config.yaml
n_layer: 8
d_model: 128
n_experts: 256
experts_per_token: 4
d_expert: 64
d_shared_expert: 0
activation: "gelu"
moe_layers: [0, 2, 4, 6]
router_score: "sigmoid"
normalize_top_k: false
routed_scale: 1.0
balance_loss: 0.00253
balance_bias: false
router_bias: true
init_std_router: 0.0173
lr_router: 0.00115
n_head: 4
n_kv_head: 4
head_dim: 32
vocab_size: 8192
norm: "layernorm"
norm_place: "pre"
norm_eps: 1e-05
positions: "alibi"
qk_norm: false
attn_scale: 0.177
tie_embeddings: true
parallel_block: false
init: "normal"
init_std_qkv: 0.0207
init_std_o: 0.00517
init_std_up: 0.0207
init_std_down: 0.00517
optimizer: "adamw"
lr: 0.00399
beta1: 0.9
beta2: 0.99
weight_decay: 0.096
lr_head: 0.0152
grad_clip: 0.5
warmup_steps: 553
schedule: "wsd"
decay_fraction: 0.92
decay_shape: "linear"
final_lr_fraction: 0.05
batch_tokens: 131072
seq_len: 1024
doc_mask: true
train_tokens: 538700000
steps: 4110
dataset: "wikipedia_en"
Below are experts of layer 2 (counted from 0) of a mixture-of-experts language model. Rows are named router (the router's row for the expert), up (a neuron's input weights, with its number) and show model dimensions 0-127. Each number is 50 + 15 x the weight over its row's rms, rounded and kept within 0 to 99.
After each expert's rows: "mostly gets" lists some tokens that are sent to it at least half of the time. This comes from a sample of Wikipedia text that the model never trained on.

# expert 219
router:48 40 51 84 45 33 48 27 16 89 62 56 50 33 47 19 68 48 53 43 45 47 53 59 49 42 60 41 27 44 52 45 67 57 67 65 50 70 69 66 61 48 42 35 42 46 56 38 60 40 55 64 39 72 49 39 68 40 66 51 53 65 41 25 67 58 66 53 42 55 29 26 58 47 30 59 81 43 56 64 60 48 54 74 57 35 78 37 43 61 68 38 19 61 71 21 35 48 32 67 38 34 33 54 48 41 96 42 55 47 37 41 42 75 40 41 80 50 39 44 38 62 38 59 69 29 59 60
up0:43 45 73 53 49 43 55 52 34 43 54 42 49 33 36 26 49 51 62 42 64 57 50 56 47 55 49 71 62 34 72 60 78 32 56 47 34 57 46 39 96 27 47 51 61 16 61 65 44 68 37 66 48 44 46 34 63 47 67 55 51 56 33 60 50 44 53 50 41 51 42 55 47 52 35 74 68 38 60 27 69 50 81 62 58 48 71 65 21 38 90 49 46 64 45 39 31 35 25 54 54 90 33 48 55 56 90 41 44 49 55 55 36 26 36 51 47 40 09 49 75 56 63 27 49 35 39 62
up1:46 25 53 57 27 37 53 34 55 29 52 78 34 31 72 40 40 86 50 60 36 65 55 57 26 37 36 32 48 49 55 44 61 68 64 41 31 50 65 53 73 54 25 55 51 63 77 52 52 29 46 64 19 53 68 47 49 58 56 75 36 63 65 48 52 39 69 31 58 22 56 35 54 41 42 44 58 62 45 41 41 59 58 45 66 35 60 25 63 82 29 44 24 39 80 38 57 65 32 67 34 49 44 55 41 21 88 72 40 47 66 64 66 53 57 42 85 48 42 72 53 40 55 33 61 49 45 57
up2:46 80 57 28 82 32 54 66 48 74 55 18 52 18 45 24 39 33 54 62 52 69 13 46 73 38 48 58 43 49 51 63 41 64 60 80 56 79 55 57 50 30 39 38 51 50 33 56 62 47 46 56 67 46 40 52 65 52 50 04 65 51 38 48 61 40 49 47 58 26 31 59 50 26 30 56 50 34 33 43 60 43 73 43 33 48 54 68 47 43 65 58 04 38 69 57 58 46 72 69 36 36 67 40 56 62 66 39 59 80 49 58 56 45 59 30 45 38 50 47 68 56 60 54 34 34 37 53
up3:59 51 52 27 49 44 36 65 70 59 14 37 31 29 50 61 42 54 56 49 63 74 34 59 37 45 57 54 73 32 90 70 43 34 47 41 53 55 72 57 57 49 26 64 49 62 44 44 59 55 65 44 22 69 39 52 46 57 43 51 61 48 27 15 62 18 68 56 26 76 40 42 25 53 61 44 76 46 55 26 55 56 63 58 66 33 52 51 61 53 78 27 62 01 45 45 26 74 48 51 60 63 38 44 47 53 65 52 66 54 48 50 40 51 37 48 54 45 38 50 78 42 40 62 34 69 74 37
up4:36 56 55 46 34 46 65 48 30 73 63 36 60 31 47 35 51 54 48 50 42 56 23 59 84 41 38 64 39 61 40 51 85 48 52 48 49 64 61 76 26 67 55 33 65 35 37 45 48 56 31 60 50 28 58 51 57 71 58 37 27 55 56 34 39 49 60 81 28 33 28 45 47 34 60 43 48 22 54 41 66 45 49 74 47 51 65 63 43 64 65 42 54 84 53 33 50 65 45 83 71 46 39 35 41 31 56 49 62 44 60 06 54 48 25 41 60 55 11 41 44 49 40 78 84 43 59 54
up5:64 68 57 55 47 26 52 58 41 69 33 64 42 60 49 51 54 44 68 67 48 87 33 55 49 30 33 86 63 51 62 51 51 52 40 44 57 56 52 48 56 24 54 58 61 36 37 37 63 58 62 31 62 45 56 40 88 36 26 41 26 41 67 32 40 43 54 75 47 46 27 57 63 59 76 48 78 60 35 50 59 51 36 60 30 64 48 62 41 56 29 47 41 40 60 21 41 57 68 78 36 51 60 62 59 33 54 18 79 45 55 27 41 73 46 33 25 27 32 62 30 60 76 44 64 24 65 58
up6:39 43 38 69 63 51 42 69 35 42 84 60 67 52 61 44 40 43 28 27 59 45 56 40 59 53 59 55 12 38 33 33 22 63 74 76 37 36 50 74 54 59 62 73 60 42 60 37 72 64 53 60 35 21 42 68 66 47 57 03 50 49 38 45 56 64 39 40 67 31 51 41 75 54 40 78 61 52 50 48 57 70 52 51 62 29 47 47 41 51 78 58 40 87 42 42 63 46 35 69 27 61 54 30 42 54 55 70 57 51 55 68 35 67 45 65 62 49 28 23 61 47 59 74 52 31 45 53
mostly gets: " ·", " JPL", " genus", "idae", "aceae", " Lemmon"

# expert 51
router:07 40 60 51 79 48 65 50 51 43 71 45 69 36 36 46 42 26 41 37 61 60 29 73 45 30 50 33 40 39 73 25 67 71 57 61 54 54 52 38 64 47 38 67 60 45 62 37 48 53 72 54 57 65 57 20 69 28 49 62 52 59 53 25 27 31 75 53 42 41 55 60 60 58 39 81 65 56 42 62 60 67 51 25 53 36 75 47 31 57 63 52 13 35 59 32 54 55 34 52 43 44 47 41 44 63 77 65 68 79 31 49 40 62 53 57 31 35 40 59 21 48 74 49 42 44 42 80
up2:64 59 47 69 71 25 65 38 47 67 63 36 48 33 57 24 72 85 43 48 66 67 51 39 37 24 58 40 67 36 68 42 35 40 58 66 43 46 40 72 60 52 19 47 27 55 54 45 51 73 43 22 28 53 53 46 66 48 45 43 57 52 67 35 38 24 43 64 58 47 22 58 41 68 14 55 50 26 56 52 52 37 54 73 65 41 25 60 73 73 46 43 42 46 30 53 54 28 40 55 48 66 50 50 42 40 55 78 93 64 69 43 34 79 50 49 47 56 24 53 50 55 46 31 38 75 45 59
up3:40 77 46 39 48 54 46 33 55 37 42 78 46 50 33 20 46 57 64 79 72 43 27 68 32 52 28 68 77 47 56 36 52 64 34 77 26 47 43 35 76 66 38 38 51 35 56 76 27 74 62 38 65 53 16 31 31 44 27 53 55 41 52 34 74 35 56 50 53 30 42 40 31 54 42 33 41 49 80 26 36 71 49 54 67 50 58 55 57 50 43 48 67 52 78 55 38 70 49 24 38 39 32 62 56 33 64 62 60 41 37 50 73 59 78 28 55 38 61 61 68 64 45 63 54 44 53 38
up4:37 59 38 51 64 52 49 31 45 26 64 49 57 60 44 34 72 57 54 57 96 42 30 49 42 48 45 46 51 62 49 65 50 61 77 84 55 63 17 68 61 56 47 48 50 47 31 30 75 49 44 43 50 35 70 46 29 51 71 49 53 51 70 45 46 47 80 10 57 67 38 49 62 65 43 38 61 60 56 26 46 28 62 65 59 44 74 66 51 68 33 55 50 80 50 39 39 28 40 89 35 70 16 48 55 28 62 42 46 50 58 34 20 67 41 53 50 38 46 64 46 54 56 29 44 37 33 60
up5:59 30 36 35 61 33 60 77 56 55 48 60 70 52 50 42 52 67 69 79 55 55 67 67 44 59 31 62 45 58 64 55 47 46 70 14 61 69 48 47 51 61 30 72 85 39 20 38 51 36 58 34 78 24 29 25 76 44 36 63 49 52 61 48 41 39 61 32 55 18 58 49 62 41 62 49 46 67 49 61 42 34 41 58 61 50 44 30 50 50 35 51 18 44 77 39 44 51 33 75 49 43 45 63 70 56 64 24 65 66 32 55 50 69 45 24 42 21 60 59 52 33 21 44 68 62 44 67
up6:59 25 65 51 53 77 34 35 23 66 50 59 62 45 35 58 46 52 26 56 60 17 32 52 60 55 69 61 15 47 42 41 58 59 68 52 21 62 78 57 39 63 50 62 42 25 44 36 54 31 56 62 59 51 58 40 68 41 57 47 56 41 61 28 38 81 63 59 30 44 62 55 57 53 24 37 42 54 55 68 77 32 31 45 61 35 38 48 30 64 69 79 68 72 49 36 63 54 30 73 34 65 54 44 58 61 60 52 62 45 57 48 59 69 50 60 41 52 10 28 48 77 82 50 45 25 53 40
up7:29 39 35 69 23 40 53 38 53 20 38 35 60 63 30 47 40 60 41 86 60 46 44 67 54 62 36 28 38 52 52 40 80 63 51 60 63 57 55 34 64 32 10 39 52 67 50 71 53 37 68 49 33 48 68 68 65 55 47 46 49 45 68 29 59 51 58 85 46 41 70 71 31 29 41 55 49 50 23 66 26 46 45 52 46 25 33 62 49 38 62 62 57 69 57 43 58 56 70 45 49 55 62 51 66 25 49 39 93 69 38 71 53 53 45 45 60 12 54 65 48 38 54 57 25 59 47 36
up8:36 25 73 62 48 46 45 43 62 48 55 53 60 58 71 26 44 42 39 69 47 46 27 61 71 28 45 49 44 50 25 60 54 55 46 56 58 66 47 51 44 40 52 58 45 40 01 47 62 33 37 23 37 37 47 49 67 41 50 72 32 49 74 67 48 28 40 35 64 52 68 70 57 46 65 65 33 65 16 38 33 54 56 39 61 52 32 36 71 50 77 45 47 44 83 30 56 58 33 60 29 46 32 60 50 68 70 59 46 61 58 20 69 79 59 54 51 58 38 52 58 22 66 73 82 60 68 65
mostly gets: "ic", "ological", " Crit", "tic", "ical", "inc"

# expert 147
router:37 30 58 54 51 58 39 41 49 61 48 76 31 33 31 47 50 34 68 70 73 74 37 47 76 36 55 55 54 20 62 34 99 71 58 55 47 65 56 69 53 55 33 39 57 46 56 32 43 33 45 46 46 59 61 55 79 43 56 54 51 24 44 34 54 39 62 69 53 19 64 41 53 31 54 60 57 38 55 69 51 34 62 44 79 39 67 28 48 31 55 29 42 51 47 18 15 58 23 78 42 29 57 59 61 50 73 70 61 69 37 50 50 56 67 41 38 40 41 56 43 78 69 48 41 41 46 59
up0:45 56 50 46 21 22 36 83 33 57 35 46 40 23 46 57 55 78 32 60 59 79 34 40 47 56 56 95 64 52 60 61 47 72 52 57 46 53 75 45 67 67 51 39 59 54 43 37 54 43 46 35 45 73 59 36 66 49 38 68 32 57 45 33 30 50 57 72 19 19 56 31 50 34 61 58 62 48 62 57 48 36 58 54 45 28 54 50 33 43 33 62 47 25 53 25 25 60 52 51 67 35 65 80 51 55 63 46 77 78 38 86 53 51 53 46 44 35 36 48 35 64 75 55 53 65 66 51
up1:55 36 28 60 76 47 51 30 30 50 42 48 37 15 51 46 59 48 59 54 83 57 48 57 48 52 41 39 59 44 29 56 54 61 61 54 51 56 46 72 51 81 32 52 55 71 50 48 53 24 42 79 16 48 65 70 45 75 47 53 63 24 53 57 77 27 81 36 47 15 49 31 52 45 19 58 51 48 53 79 61 48 66 44 45 37 61 72 47 39 65 64 50 60 49 28 40 83 53 70 63 42 47 48 48 25 60 47 65 41 46 71 45 50 23 57 52 84 31 58 26 55 33 49 52 33 53 51
up2:56 43 47 48 66 36 54 23 60 49 65 61 45 16 66 39 46 36 47 43 19 69 39 38 53 49 66 54 78 41 51 59 61 61 73 74 37 63 59 19 32 24 28 38 26 39 44 61 91 52 53 54 48 74 38 03 64 47 52 57 47 46 48 23 62 51 54 40 28 45 61 60 65 43 59 62 29 67 36 62 48 48 64 46 73 33 59 27 50 67 69 35 48 55 68 54 54 62 43 27 50 57 35 46 65 77 62 53 34 64 40 51 48 40 50 45 55 49 78 68 14 48 41 22 44 53 47 46
up3:73 35 63 46 34 49 52 19 67 38 40 71 50 41 34 53 32 44 34 64 31 65 41 52 48 60 31 41 72 32 85 52 66 49 55 44 37 51 44 48 45 63 39 18 13 46 49 54 61 62 40 53 44 65 62 55 63 70 16 33 68 58 39 20 46 49 44 66 19 51 49 50 47 60 36 45 66 62 42 58 64 95 53 55 82 41 56 34 80 49 56 41 51 33 77 45 49 80 42 44 56 47 40 62 60 73 56 61 44 42 19 41 53 18 54 51 47 34 75 51 36 63 44 46 55 58 65 37
up4:37 27 63 51 55 51 56 36 28 45 56 78 61 49 46 46 31 36 50 41 73 27 29 40 60 34 26 56 51 42 20 47 86 63 64 58 33 70 44 73 46 66 56 51 73 39 60 64 56 47 47 51 39 48 26 55 33 50 49 81 55 35 51 45 79 53 75 49 77 50 52 31 45 21 41 51 32 42 43 58 56 66 41 73 63 56 71 69 67 52 42 42 38 73 53 19 45 51 25 75 24 39 34 53 56 34 41 39 85 71 58 59 60 47 24 39 73 41 33 45 62 43 70 52 50 40 69 55
up5:52 63 47 58 73 27 50 81 35 35 34 37 55 44 46 59 48 73 54 61 69 62 52 42 45 65 23 77 66 64 62 28 38 82 64 55 36 60 71 53 64 37 38 63 74 47 36 31 69 54 51 55 60 30 46 62 50 47 35 55 65 46 32 49 66 71 50 53 44 45 49 51 57 26 66 70 44 56 47 55 53 56 61 39 68 46 61 44 44 44 43 55 32 00 58 23 34 72 45 52 62 45 58 77 29 31 57 19 61 72 42 41 40 93 62 46 54 18 37 31 52 46 71 34 45 62 61 47
up6:72 32 74 46 32 42 30 72 35 44 44 70 48 42 61 25 51 50 33 33 54 52 36 57 35 45 52 66 66 50 55 59 66 52 99 42 19 51 18 37 31 64 49 53 55 37 41 70 53 58 43 19 40 45 35 58 80 49 62 67 39 35 54 59 55 50 45 45 33 46 40 53 64 26 19 68 61 48 46 53 65 37 65 72 67 42 23 40 49 62 57 41 37 50 30 28 37 67 52 55 57 50 62 56 51 51 42 59 60 51 55 51 82 48 80 80 71 70 38 39 55 51 56 49 69 40 75 33
mostly gets: " $", "_{", "$", "\\", "x", "q"

# expert 143
router:33 56 45 53 39 22 40 20 37 53 55 51 35 59 32 34 71 34 47 42 40 69 25 70 53 49 47 50 32 29 77 47 58 65 71 81 55 60 51 43 50 64 38 43 58 50 37 71 58 47 66 53 40 48 49 44 56 74 17 50 56 53 32 40 70 29 70 40 47 42 27 51 75 42 56 46 77 38 42 56 72 41 67 58 74 47 74 27 39 45 81 27 23 60 55 47 34 61 34 76 28 50 52 58 67 54 92 62 41 67 44 42 33 55 31 48 52 12 51 57 45 62 60 62 54 47 58 55
up0:46 43 48 46 46 28 69 59 37 32 52 32 45 35 56 31 45 46 66 60 45 76 75 63 63 38 42 56 55 42 50 34 71 52 34 73 32 75 66 55 82 26 51 59 62 76 27 55 20 31 33 85 39 36 56 24 60 35 77 71 57 50 61 66 65 30 44 52 67 45 42 58 02 54 50 69 46 40 54 64 51 58 71 55 71 51 54 64 55 18 41 67 35 33 44 46 45 35 29 70 50 46 58 57 34 32 67 50 55 68 38 21 48 51 28 47 62 54 34 50 46 53 66 40 58 64 48 62
up1:55 34 36 61 30 51 55 33 39 49 46 36 43 53 49 53 33 60 73 36 53 54 48 54 27 30 56 44 62 53 45 28 44 52 54 39 37 42 35 62 60 83 27 49 55 67 45 30 56 54 32 49 57 34 74 43 69 64 54 31 46 60 62 55 34 46 83 37 63 39 70 13 41 52 32 56 69 70 58 39 38 29 54 31 34 55 76 44 47 83 57 45 48 39 58 40 36 60 48 57 49 52 67 82 66 39 63 32 53 49 24 73 44 44 78 15 76 61 60 72 24 54 59 25 49 47 45 89
up2:58 43 52 50 67 35 52 47 47 68 68 75 56 35 43 54 55 71 46 68 46 69 47 34 30 18 29 66 14 72 52 63 41 38 45 61 57 35 67 49 46 45 40 27 61 29 31 68 49 38 43 62 45 49 46 24 46 47 31 17 77 83 48 61 45 30 37 29 35 49 36 27 66 54 50 49 69 31 59 38 43 75 57 64 44 67 65 42 35 57 75 37 31 21 66 48 51 56 64 28 37 59 35 48 57 73 58 58 69 63 20 54 17 60 49 50 39 56 62 51 52 75 35 45 48 61 75 54
up3:32 46 58 57 55 51 75 17 48 52 43 68 22 18 35 53 55 54 33 57 75 65 56 43 70 51 67 36 27 32 61 60 57 38 57 50 67 52 48 35 48 65 71 22 39 73 53 31 73 48 60 73 59 71 52 38 39 47 41 50 60 40 46 54 73 51 54 25 28 50 65 57 42 19 60 67 60 40 40 36 59 70 62 49 46 49 66 36 58 37 55 26 36 42 67 38 44 50 36 68 20 60 41 40 53 96 60 44 44 50 23 76 45 58 56 53 65 49 83 41 74 53 25 30 57 62 54 41
up4:57 50 43 51 56 47 52 63 46 39 72 66 59 58 55 40 60 73 27 24 42 39 63 76 35 41 64 43 42 37 55 40 62 55 53 71 64 64 25 87 32 38 40 66 78 40 48 38 58 47 47 32 41 21 34 43 43 41 56 51 37 42 33 62 39 69 60 19 67 42 57 54 60 40 50 61 49 49 24 65 60 26 71 71 44 43 71 45 65 93 63 65 44 55 76 49 75 62 38 59 17 26 35 44 74 48 49 52 78 34 41 38 25 66 25 55 51 31 52 28 51 48 42 56 61 35 45 37
up5:53 62 55 45 53 36 46 69 48 35 47 24 57 66 59 46 17 68 67 30 60 67 58 55 43 40 44 37 72 52 53 34 41 49 56 80 71 64 28 67 65 64 17 31 71 60 37 33 57 56 38 43 46 46 40 38 64 62 35 33 55 69 55 52 41 18 89 86 43 74 46 33 48 82 18 52 69 64 48 35 50 63 47 55 55 26 35 46 55 59 72 27 15 64 35 47 58 47 54 77 32 45 54 52 70 47 59 39 63 37 50 64 49 61 48 37 54 41 26 42 45 38 52 52 65 35 61 68
up6:58 38 43 61 46 30 22 43 28 51 39 53 46 46 43 53 35 40 35 54 48 46 63 73 39 49 50 90 70 30 47 42 82 59 98 28 49 37 45 66 67 39 54 73 56 46 72 35 52 54 19 58 39 69 56 50 61 57 49 57 49 65 33 56 54 62 49 46 48 43 59 28 83 52 34 33 67 52 17 66 50 37 43 31 49 13 46 48 54 62 73 59 24 97 64 39 41 71 59 48 46 49 44 38 54 67 60 59 56 31 59 42 51 59 63 45 67 58 56 26 35 43 51 53 38 25 62 53
mostly gets: " song", " title", " term", " version", " character", " writer"

# expert 32
router:27 46 63 76 67 41 55 47 43 46 68 46 69 35 35 46 40 48 40 41 59 61 27 81 60 53 42 40 60 28 66 17 52 56 68 59 48 59 55 44 34 28 56 59 65 59 41 57 64 38 68 45 45 50 43 29 61 28 25 50 67 42 49 29 60 58 70 44 39 48 49 46 56 48 56 74 87 61 52 52 47 67 47 25 58 52 72 56 42 43 59 13 12 41 59 40 35 68 39 50 34 31 49 66 55 77 69 76 61 78 35 53 57 71 47 51 35 34 53 35 30 43 80 57 62 32 45 87
up3:45 60 52 45 55 24 54 48 70 58 38 72 46 38 29 53 54 31 56 57 50 77 58 68 54 61 57 55 63 32 92 77 55 59 57 72 66 51 47 42 58 47 60 53 34 47 43 38 52 72 51 58 35 47 34 51 53 45 47 50 58 39 28 39 60 23 48 78 30 54 37 50 42 23 49 41 64 39 52 62 58 78 51 58 56 63 58 43 45 54 49 46 47 37 62 45 37 88 39 42 38 61 36 66 55 72 62 31 45 34 81 49 35 17 66 06 14 63 65 63 74 49 35 10 44 52 49 33
up4:57 48 58 68 41 67 58 57 58 27 37 65 62 67 65 47 42 70 35 51 76 84 32 61 40 50 35 58 58 58 50 51 66 68 68 37 42 55 39 65 46 75 55 46 70 58 30 23 72 35 10 59 51 41 41 28 31 45 67 59 83 39 52 62 57 41 46 47 46 59 67 45 55 27 31 31 48 49 40 53 30 37 38 55 53 68 52 57 69 56 68 40 25 40 48 41 32 46 39 80 21 62 56 49 28 36 42 38 50 47 30 39 69 58 28 61 41 50 55 63 53 11 43 49 82 34 58 85
up5:45 61 40 54 54 47 38 74 20 61 72 50 63 38 55 75 51 47 30 61 44 49 46 67 36 51 20 56 69 44 58 51 38 61 55 42 24 71 24 48 56 36 34 51 73 40 52 55 60 42 53 27 35 20 66 40 70 49 32 37 73 42 57 52 46 38 61 30 50 40 76 61 72 37 79 25 60 54 63 66 53 52 49 35 79 50 44 65 49 41 22 54 48 40 49 40 45 75 21 53 58 49 62 88 60 45 59 46 46 58 62 83 34 79 71 24 59 40 49 55 34 24 34 50 33 40 65 64
up6:48 35 47 30 34 42 49 47 87 37 62 36 49 67 53 37 39 53 48 53 49 32 45 62 47 43 99 50 54 45 55 47 49 65 82 53 49 18 70 67 52 58 57 84 58 55 52 48 32 55 50 22 37 51 54 55 78 40 48 41 41 56 31 58 68 50 65 36 43 55 27 43 89 62 50 47 72 33 61 40 59 40 65 29 75 55 36 55 62 47 61 38 41 76 42 44 21 41 35 42 34 43 51 27 40 56 68 70 54 56 65 36 55 73 36 54 53 66 42 10 35 48 57 84 38 43 61 60
up7:43 57 28 48 36 43 35 23 26 49 55 60 55 67 29 45 43 63 33 60 65 37 47 77 56 35 18 42 49 40 41 38 58 40 52 52 38 70 43 60 40 73 33 72 82 66 20 59 76 36 78 77 58 41 60 77 68 43 33 93 45 61 67 49 40 70 49 47 69 18 48 45 39 16 83 83 39 40 62 62 45 58 43 42 24 47 42 48 46 43 45 45 49 57 55 45 40 51 65 46 53 52 49 55 68 42 79 51 66 33 71 64 38 40 52 61 54 36 58 58 44 56 52 48 41 25 47 52
up8:43 46 57 41 77 47 72 36 69 47 39 61 59 50 31 48 61 64 37 93 56 35 49 55 24 53 39 53 42 35 56 43 46 20 49 71 37 68 31 45 42 22 37 75 52 39 27 45 67 39 36 37 46 60 15 23 73 22 48 40 30 47 76 77 71 53 32 63 54 40 48 55 36 65 44 60 54 72 58 50 53 41 38 53 71 55 52 59 66 50 49 64 45 48 80 42 59 49 38 48 23 50 15 63 72 74 70 46 54 66 33 19 46 53 39 59 59 51 58 62 57 52 82 47 62 47 55 57
up9:29 40 40 49 44 56 61 67 70 56 38 48 53 41 48 32 34 58 55 46 83 63 51 56 62 45 57 36 36 46 19 35 64 35 56 23 39 31 48 52 58 49 54 61 29 77 48 39 34 54 26 16 62 56 37 57 55 55 35 58 61 57 49 56 79 43 71 48 50 55 45 35 37 16 56 81 54 59 56 51 45 32 73 57 43 57 64 51 54 50 75 76 22 51 52 54 35 72 41 59 52 58 23 48 24 45 69 30 77 92 36 35 87 61 37 33 44 56 48 52 42 35 45 38 79 48 45 66
mostly gets: "ryst", "sych", "ymn", "ateg", "asc", "oph"

# expert 196
router:51 25 47 59 62 48 61 33 53 57 47 70 52 58 42 40 50 54 53 51 68 60 29 48 60 55 47 65 38 58 68 60 86 36 51 70 43 69 36 51 65 46 52 67 59 43 39 36 51 50 58 54 22 67 73 44 56 49 19 38 77 32 58 36 34 50 51 66 29 44 24 42 60 53 55 37 66 44 48 50 63 59 71 56 57 55 85 61 42 65 57 38 30 40 44 00 16 81 49 91 43 67 63 52 46 44 73 56 60 64 53 41 40 56 23 41 50 17 46 47 56 41 48 58 54 40 42 69
up0:51 37 52 44 30 38 47 80 13 67 33 25 47 56 30 30 55 66 94 67 59 71 38 56 68 22 58 47 37 47 64 55 59 61 44 83 46 65 54 31 71 32 40 40 47 42 81 46 65 49 69 66 70 33 58 44 50 48 40 34 48 62 70 55 47 58 52 67 66 33 42 47 28 51 44 61 61 27 63 48 43 53 51 42 93 47 59 80 33 39 55 59 46 38 45 14 32 40 45 53 50 45 65 59 43 45 64 38 51 68 62 42 53 40 46 79 76 44 50 47 50 24 73 45 35 51 45 47
up1:57 46 34 51 32 62 47 16 71 50 48 31 61 49 50 67 37 56 66 56 68 55 64 59 56 50 43 30 48 29 64 40 62 29 58 39 61 12 43 39 62 43 46 49 22 47 61 65 45 38 62 53 34 58 71 76 61 51 33 44 34 54 18 90 36 54 39 41 72 58 38 39 40 41 38 62 69 31 57 37 42 57 49 52 72 44 36 24 52 77 44 73 46 19 59 32 62 75 50 48 43 64 44 59 43 40 81 50 62 58 45 74 41 55 59 31 54 81 65 24 44 46 26 24 37 74 48 53
up2:77 72 42 52 66 10 39 36 48 47 50 38 49 19 51 40 74 39 23 64 71 77 42 49 41 57 30 34 34 56 44 64 65 56 55 62 63 47 45 53 54 53 39 29 63 32 51 45 60 48 43 40 28 39 15 51 47 41 49 48 68 31 52 56 69 43 75 47 48 46 49 67 43 45 51 50 44 37 15 58 39 08 32 46 61 49 43 57 54 62 49 49 61 71 99 47 34 43 49 67 51 47 50 50 83 64 47 40 72 61 62 49 49 33 44 48 70 38 41 66 60 43 38 44 22 63 44 52
up3:46 55 46 58 46 59 31 59 65 62 49 40 50 23 48 54 65 36 65 47 43 62 68 51 26 56 39 47 56 34 73 72 57 61 42 54 29 72 54 39 54 27 46 59 44 42 52 60 32 60 63 44 34 31 09 46 58 44 49 54 54 38 43 20 73 41 60 72 43 51 39 65 30 03 37 42 50 46 36 22 75 69 61 44 60 59 75 40 54 53 60 43 68 40 57 45 31 67 34 45 33 49 50 68 51 54 50 51 64 82 50 51 53 07 66 57 66 33 60 82 70 59 26 26 29 57 55 36
up4:36 41 34 68 58 47 54 46 42 21 64 18 55 53 32 24 56 64 57 43 59 38 62 52 59 62 23 49 79 58 51 49 40 70 56 57 41 68 44 68 49 45 51 59 74 37 27 55 53 52 43 64 50 37 44 86 53 37 76 53 63 51 40 32 30 32 33 47 36 62 59 47 86 42 39 54 04 42 44 18 29 27 61 66 68 57 59 65 49 21 63 68 55 62 42 68 54 53 45 58 46 82 48 36 64 28 49 44 76 55 50 36 35 34 47 39 55 54 24 31 56 36 66 56 42 69 53 67
up5:50 70 46 64 27 39 42 63 75 43 52 38 70 61 59 43 67 70 48 83 66 35 46 53 55 58 30 54 38 63 84 40 54 42 45 46 47 42 63 42 41 42 52 51 49 38 30 40 89 56 55 43 29 52 15 31 77 30 45 60 34 50 50 53 63 41 68 60 57 42 29 47 33 20 60 51 47 46 33 48 31 00 38 46 49 52 47 31 39 82 36 48 35 59 53 33 49 73 61 70 40 41 44 52 79 61 63 31 55 38 55 52 61 76 58 22 41 63 56 61 62 64 37 53 47 47 41 84
up6:76 56 47 55 65 47 45 15 40 49 62 42 70 34 54 32 67 29 41 63 56 58 54 65 39 63 75 77 37 49 51 55 26 59 67 50 25 23 74 66 34 37 61 22 58 61 55 57 41 72 44 16 52 40 55 41 65 31 45 70 46 40 41 32 47 61 64 51 31 50 43 43 72 47 10 82 46 50 55 43 70 50 41 45 38 53 25 75 39 49 79 66 36 63 36 49 72 55 50 24 64 49 39 89 37 61 55 72 55 37 52 45 54 30 70 51 43 74 48 39 49 40 52 58 46 56 65 41
mostly gets: ".\n\n", ").", "\".", ").\n\n", ".\"", ".\"\n\n"